Weights of a small mixture-of-experts language model, trained from scratch on English Wikipedia.
Experts: 160 experts in each of 11 layers, 160 squared ReLU neurons an expert, a softmax router, a shared expert of 128 neurons.
Below are experts of layer 6 (counted from 0) of a mixture-of-experts language model. Rows are named router (the router's row for the expert), up (a neuron's input weights, with its number), down (a neuron's output weights, with its number) and show model dimensions 256-319. Each number is 128 + 32 x the weight over its row's rms, rounded and kept within 0 to 255. Numbers have three digits each.
Before each expert's rows: a language model's description of what the expert responds to. This comes from a sample of Wikipedia text that the model never trained on.

# expert 2
Description: Modifiers before political nouns in history and politics text, such as government, political, legal, military, Turkish, territorial, nominal, and determiners like the.
router:071092122074105101127164146137094120083155109144156118105078094123142109083108051135098169114135142126163049159070191105151166110126158135095133171209110161145144091144069047095161103123187139
up0:107123123096098178168134182172108094141128128104134171107086113116148151077142064082129091115078116152107123144137149127092104134084118154065110148178121161123132174137126088176110118114137178
down0:115074135124131095124129139132148158064161170076111164139097114135173106141127210094116138120134160114148187177157149069166130187133116137173150109140132123105134128188114163155118131147040145

# expert 48
Description: Pieces of German, Scandinavian and Slavic surnames, often taxonomic authorities in species lists, such as R-oth-schild, F-uch-s, Sch, -mann.
router:098111140122164161176114125187156137131146090096093122126156134106128122110125089140172120148138072161146107105143154134120100188132041142166120158106099123176147127149046090157093113110092183
up0:141178091103094158131116148151106107085129102207132166135124091088063121163078094145159162112085092114159134106086187089096135176107062096016127174128111151115155096152155128099136096067152187
down0:062156142129128124159113056131162115185082064164148105086114117114170189071097117149123137176173118138095098130088207154183161169157123118085097118132110120202107139190067131119147127132072149

# expert 36
Description: Opening pieces of personal first names in credits and cast lists, such as Ph-illip, Jo, Kenn, Anth, Jul, and Ky-unghyang.
router:200174110099119144173094129121131145138110116113099142164109071172105133169123135163143041123175107160094172138148135182083104113173178160178145078106133079141094145156081156064086132175117134
up0:179101169123061157091118166085124124093109105044156137142147102171114100158117123145130147123127093108076110126165170132164122132127096107083146137140134180163178134098091179129155175135170107
down0:103130133091167171151076145128095133136105119108062180125124116096104129122109144168120118129123159106122080114185158141132112084144106120134146088127119143142106116116130157104128208168132126

# expert 37
Description: Geographic distance and location words plus verbs, durations and numbers in measurements and ages, such as located, km, mi north, flows, days.
router:157154101188100059161112066095189080094150139178105131194157185103163125081132104161082149172129172200170190174146124143132135135113145091088102177129110131134159156077133146143161067123100111
up0:150153109153085151122133156193168111139094157105164118115127103102134130120111149125099094128140107157152183190128143171111075125130086129117105101181139136084089137203158108092118128164045101
down0:112102137156158119146171104143153114171184154127128108136081090116196186119127192124149086083161101070138116154147158120128096133137107152100106160133099116142128154125145089137132052105123156

# expert 58
Description: Head nouns naming what a thing is, often after modifiers, such as park, aircraft, program, system, company, museum, station.
router:117084118180132111156168114105097117123115103127131139067109143131176109037126127110118133119154145094078146117163181144139111176111101116044094103121135137046132143125091141148141123142135122
up0:114188127129112146117107121137140091131142172088111162120156168175098132134146117139109127072142143167136127091090131138176164100114142088099140122170152106158176142136073095129062169090105064
down0:110032181140165154105083114111160155060154146055117097094094132064187089158114116103197105177181130132128097182140098140145175101099155214168125083132177148144160159139158196118109134128047098

# expert 31
Description: Words inside political party names and election result tables, such as Liberal, Labour, People's Party, Democratic, Communist, Votes.
router:077108161128139148120163144137137163141169064111136160113116101106088143106187140170147164158089095147121139149177195084160061122115088103149123180135187125127160105134126065230155105177141103
up0:131105166136096079111224158178103137120174174101154157086161145142061090166173122104163108151126106106129103125135168133091108115202128081092142132111149070138180142117109052158148102125107153
down0:088170147090151131080169172113173062169112188122112141110132134083096169166102109173086107140117205146172110183110115117097088104111119058079123134154138169137153118099151169083152106136117119

# expert 4
Description: Prepositions and time words that open date or period phrases, such as in, on, from, until, since, during, early, Born:.
router:163091101155135074157104158194127144131116131135128144163139115120089080133139107133088111137117050144110074138133091115131137165175096139154131163118122205125135136071144108073187064179136124
up0:110124126136113147138203150139184123147153108169139141130103116183155115148117101147171111137130161126138113163097155076092100164100151067128097125142112175134121174107108182125129097100153164
down0:142095077104103142078109117158149082148160139099121177156129133133122131094151190106113079089114139126117150115129154161143182140107095082148121086142148160150110088162107169218143104206156168

# expert 7
Description: Nationality adjectives before occupations in biographical list entries and leads, plus "in", "of" and "a" in biography prose, such as Japanese footballer, German, American.
router:169178146062115045166126127147126103094067164122165185105094157129106104128124096083145119091145150103089169115045168163094126125118088149127134165192084140120163168100147101105155127158155077
up0:172069111094096143124109134148085154156117095104117144143110110133116165105122084108131093131120053139106142122150172141129152210162112108144094160116203173142114089090142142122123118143185121
down0:140206126112116084090130140127108106093141095104136157120054120090118162082160126148119126124165146094194080128107108113096054101141153138052111122118087115131117079145107150121144137109161106

# expert 30
Description: Line breaks ending paragraphs before section headings like ==Career== or == Plot ==, plus sentence-final punctuation and Q qualifier marks in results tables.
router:103154142106150097051089091071141100143121166116127147136112195124086141110107139157109151100118071156107167094162147126146149115118147154091156174146133159149151152155131159114155209160046101
up0:114085103116173100146141085121148071161106142120085130102159168115138010113122095105173122123094119129098143128132112086158139137136107115085129093080087056099149076086183177110139138079148109
down0:127096113162148095137124151200196142149141144169153114120134149170110107163138153144146167140171121097175121143184116097145143143044110074168110130118094116146195166092106114135090136085089141

# expert 33
Description: Suffixes ending legal, financial and administrative nouns, like -ation, -ing, -ment, as in funding, application; also the ′ minute mark in coordinates.
router:095128183109111142155132094125104061087163123134164161076136147141206076127149088174085120159157156100125095172083157153124169096133120126081145114131110108108184070095095066143190192162151086
up0:135181143115118096128076062162084110196136141124113113205113109137115066141139211178112098155148085116121130081135089164083144124057194064199142103106116187088120094141165151115100098165128107
down0:171090135153174168145181159112152155088080129132138161106124130106123119142089121159126131114125138044108156131142168118162128172100173123194144144116148157161114108139158062078153186098154081

# expert 46
Description: Word-ending suffixes and field words in scholarly titles and citations, such as -ology, -istic, -ary, Research, Science, management.
router:108167179113107167198153117109142128081175087103097138067113174131147090083090079134126133047141101107124134120105214123133192168136133080081122100126102157088115081114075091145182135105172124
up0:068128097108097097112178169122091085105115083118194139175152101100159124165138111131121111074162103097155086155144083055110133166101143081112121104189129124174053124104118140124137125097151162
down0:123124096138138117105124141086220105165191124141140159169164153079091082163137178146147131158074100106135168135113115138113130168109152141113095132155179181072149107187090070135174100192132128

# expert 19
Description: Common English first names and fragments inside personal names, often in entertainment and music articles, such as Mike, Bob, Nick(i), Al(an), M(ick)ey.
router:102107125173127177115076188132115163125098164139129082155076115103102141129074213118122067204118075165102096149117078136101122130137060202153100073066146159160153065177166129129120117101058099
up0:064087147153172134184152119141129102111147082129151134136148190156200136093112145136063164071085171058189107087046115171139165138116156153117108115158138089100162118141129114172126109179180178
down0:154167122146172179132141155169155122119151124130102109101148167166130115086076141168169058102159099131082147147144164164167126133085122097149141107149076120168071130123118106156132108090105058

# expert 21
Description: List dashes, table pipes and "in" before places in infobox or gazetteer text, plus coordinate marks like °W, °E, Location:.
router:161130111131189059087172112067189079113089107104131161073147129117147114128119081150113093160089081107111138090103178157141134146173114100187119130198125075108159134185116132172151104162087086
up14:164094113157136116194165099083167180129115167108170131164108093095112081185140081092145135103145123048125135122109103099123078074145135126102134138056075140074092157142127191110127055159113180
down14:150145152210084187235069136132121146093134168155097128074102158107110155070161191138071105129122148061131101141134131148117125108122160099128099180110147129114105088122114100154108119105158098

# expert 42
Description: Pieces of English-style surnames and place names before endings like -ton, -ley or -ford, such as Wood, Bur, She-ffield, Mill-creek.
router:177159148189144133104043109108072110149197154154094107158171102088119146092103125126153137138163108094162108114167090124120116099132100127145151112138107115124146131093139078180110086105137138
up0:122087091168176090099094159084102129112161105122113095098107133149065083140141108085075120149160167159067096119113111116112132139102131092125177137127140151104173077137125139120156043082157106
down0:077127109094117057147137153151161145160160165084110125178126153160108151148175106115130105085118174090102141158150184151140118112120139147129148102133129109177158140135223080075156155070113129

# expert 63
Description: Middle stems of formal Latinate words before -ation or -ed endings, such as public, oper, merg, loc, roll, vi in aviation.
router:079113169119176150142158139115087148116173121166171101179119064122199145172105140130131164131131164122121088117128155122124107101090145081072109071127083099139100162048104065101137178111145127
up0:145142088167100123113115120188155126138146167120106100161102205159150090108186122096126155163126178154150183148091137173099139114080141110168130078192103137197187111070128072152189018108180134
down0:146154082114160022153115143142162155077123138175143084142145167112111113105134144128077122095128106126112083203148097135203134134101148154146119084167125082076083128105101088089124122135200168

# expert 55
Description: Parts of club, league and cup names in football tables and careers, such as League, FC, Premier, Cup, Championship, Count(ies), Istanb(ul).
router:098136149120131146093118158156094102091126180162136113120113131168160103083094168124126155171114152064147161110194192100117115118070194140079102115087143167169131152176116075120053149103145082
up0:167128093110146116148115164127133136142114134151098143088119156170090091037142088125055168099199114138172120096159152196141105152121114133090125081167147148149107123064141135139026117090120099
down0:124143091131112165136097120161126120091112140160175078130180097155125149113111157079159149115099142143164178115100134087120148146184127124114107181159143137153178095113102102120161109152095118

# expert 14
Description: Words and pieces inside French, Romanian, Portuguese and similar foreign titles and names, such as des, et, du, la, and accented letters.
router:105136156163113114157170116120160151164140073113102126100138167120193080156137114151102170101095152136089089057136105107135115191170144071149169179102157143140121125115102181165110117095170168
up0:180170141129094140080116100132088166129086112135124123089152136065161178137156092100089078123206143071204141104114115100127142197126120122125094174172129063138147114092101147159161159114148108
down0:146115120124134158007131100106138119132174062187113149082160115122061118084115163151122154171151177071118137165131162096090239122136078096147101101178116149102115147092134088072151120132130121

# expert 11
Description: Opening pieces of common English words, often in quoted reviews or plot text, such as re-verent, b-ra-ve, belie-ve, sing.
router:065113133151126125130160125121092136123180154151109109152122086100096136148109134136115107159168151130106127120167041118138141080129075113075155098167176125124133135105101158202142164149144180
up0:112130109161111125142141110126149129169125138063126165147100143201149109133105140149152137127108083120126125113104123086130154177109119181219174070118065075161138167128140125166149155229142108
down0:148126128100176161141181131143071129191163122168119185146160117145113164068199118146109106113138083125143067148141178118117117165081075125162159136118130105113134118133125134155127094095158159

# expert 41
Description: Capital letters and pieces inside acronyms, call signs and company or product names, such as ESPNEWS, TV, BC, FC, Amiga.
router:060141166170119139111122134106112103168074089160124116105134134109142107098131112141092101125158123089129103101170207112158158140109180134077115120116136202127108127186128135146170102125153101
up0:115111121112116151128101103142139123139135132201124141167139170116140125143103167110088104090137127132125165141047135127120084132109109113145171104117133119106186176093163097097173067131110157
down0:130096149185155192178163131118148179151135062176128081152083097100083087142136145113139154157135054085126193093111115131134141147119136162190104114111133132083136161143174106138135106140154102

# expert 26
Description: Pieces of Latin genus and species names in biology entries, such as -idae, -us, -ia, plus heading markers like ==Early life==.
router:073162191159104147157129131163111068146166092144141128044119179140129088119176116095167117088129174134122172119106159148120145177129112125190078131114073129087120087201172060098120111166097175
up0:122128118188118192173085182129084146143217169103104076168131137077155114126168189131156102123132186152112172142150177077149112164116129133133145113100136152122137142107167088087145114151154082
down0:127178105144128103093147119076138155119157158108153158129165124142111131139174096142156168117112162092109131179114180188164065123161173148138178145094074117123175123094192101133160116152173152

# expert 13
Description: Determiners and spatial or measurement words in species, anatomy and structure descriptions, such as each wing, its eyes, south, floor, mm, length.
router:117102081213103084134140124166144096102069132092080114111122085134091102083165128113124170133114172182157157097109041090134143137125094094083125164146102088146169117116119076139157120111161069
up0:140152164182107129140134115146161141105054128168220132137112126144067112134136119125146105138145112149107165168133148147191070044105135150080179130092120158095114148112155160129169173118101168
down0:131070147153132090128114120146103084219117132152106197101085138193154113076146113108096141114113117125158183149133191126059116167170137125157141123159148208138126129143132118137169161132100145

# expert 49
Description: Action verbs and prepositions before an object noun phrase in biographies and narratives, such as joined, represent, returned to, across, against.
router:127113186160086047156062058148161094153110129159183181179091122141155162164129085158099137131117151142115149137089123163107119162106201075169097173163105173130126136094095133095148101177131056
up0:126168172095097122074109061100136136144121093166113065140148093119241107115144181161175191100137100169076122103139115096176115094087103138082161095097110117089070180148146129118196130158161099
down0:122123111126129112135146090162141151151141171116110187142137185047135108131116113187125074108156177102144146122104100115115130077187108136076050126136135122123111105089137135114063048083105123

# expert 22
Description: Modal verbs and clause-opening pronouns or relatives right before a verb, such as would, will, can, to, it, which, they.
router:128104142121123080125112158115099115162185115097110113200113191175160144139173140130096098058104174142125103168129157133117127190101108146056132059128093151078122128147092103180104153082182098
up0:185165111125150157178134122098161175041126137133145110150180173135106064150132085083082133140125158147107154123134113087159093142215114123113125100043050138133122087131047108102134128107143138
down0:136183142133143167178107109152125052137150122128159186119151140123135069121114134214124179184145139155087104137048172133108158091120101143132135116064082127109187095122154126188115036131160172

# expert 9
Description: Line breaks and pieces in album, label and tracklist entries and medal-record headers, e.g. Bad Boy, TDK, Records, Label:.
router:078143109150128090092079172159139098129123121145071101156124145136095097139091086113089122169103068147118153101126150128089140135162127144179136118133147118118089111160152129179167095117106121
up0:140144168168134113114158133128099090111158113133104117147143144094089149143116154145162130139143147105114093127123116182158185213115177183129094144105162132093123190139132114149077156152146108
down0:156118156130146137132106170138140118166095122119125101147147080124109203123147102130170130122149073109212069085132072149099126114143106026109129222111067133156105157103153120057085093125107095

# expert 39
Description: Single capital letter beginning a personal name, mostly a surname after a first name, e.g. Murray, Mitchell, Jaffrey, McC.
router:092139147062133131126118118092098122105111109094096129145113161106149117057177066164149150130130113077129100159154170087092133178137065174146171113095131113134102152093101170054114084116037161
up0:106144136090136146068107155144156140124098126144206065150099096165156118110117145164140132162136070136146104092149132154087163072094068117135190121086147159153152134107158133071083102108122139
down0:180142099155157103172091187168076141145137121109192145132142186130069129122120101088059172118130096158151144130139061131092120126156134150112137134116137152148135112128135134110075169096131138

# expert 34
Description: Adjectives and proper modifiers before organization or competition names, such as National, Olympic, International, Australian, Football, before League or Team.
router:067176162103088112127126099148108102084111147162165109090121109180126091029087121138128134115139156088159133127099208114113127129056155153056106120088121168111116157207132071109086172084167065
up0:109117108108093130136098091156125161100147119065117118119124086156182090136110088146149123115088087108132058124094097096162109117102111107147149134128134099155168122051151111132202159089167148
down0:081071120147156138151139080137079116140173135194097147164121134149127123179084074108143127126096163136099056148100096118204094085136189120105175106169118166119082126088110070141129166131154090

# expert 35
Description: Bullet points in infobox lists, as in "• Total:" or "• Mayor:", blank table cells, dashes, and byte pieces of Chinese, Japanese or Thai text.
router:139132099136130155073135189066132121089153098131145108052148147125101088157134161118119133128100185124108188084096081125168162194121130127145148095121142171141119084185070109125084146220148126
up0:095164101059063131154107098111133135174092153095117100122046174153138155164110125193140134146171185181151133104099115145164188100123132112103169106117104160155115102162125115198110144119132112
down0:117092140158088102120133155154090127091141089120113128119116123138135105076130132129148096125087163009154153147102171122112127109121088091099168148115128135094134119108103128088129068069143113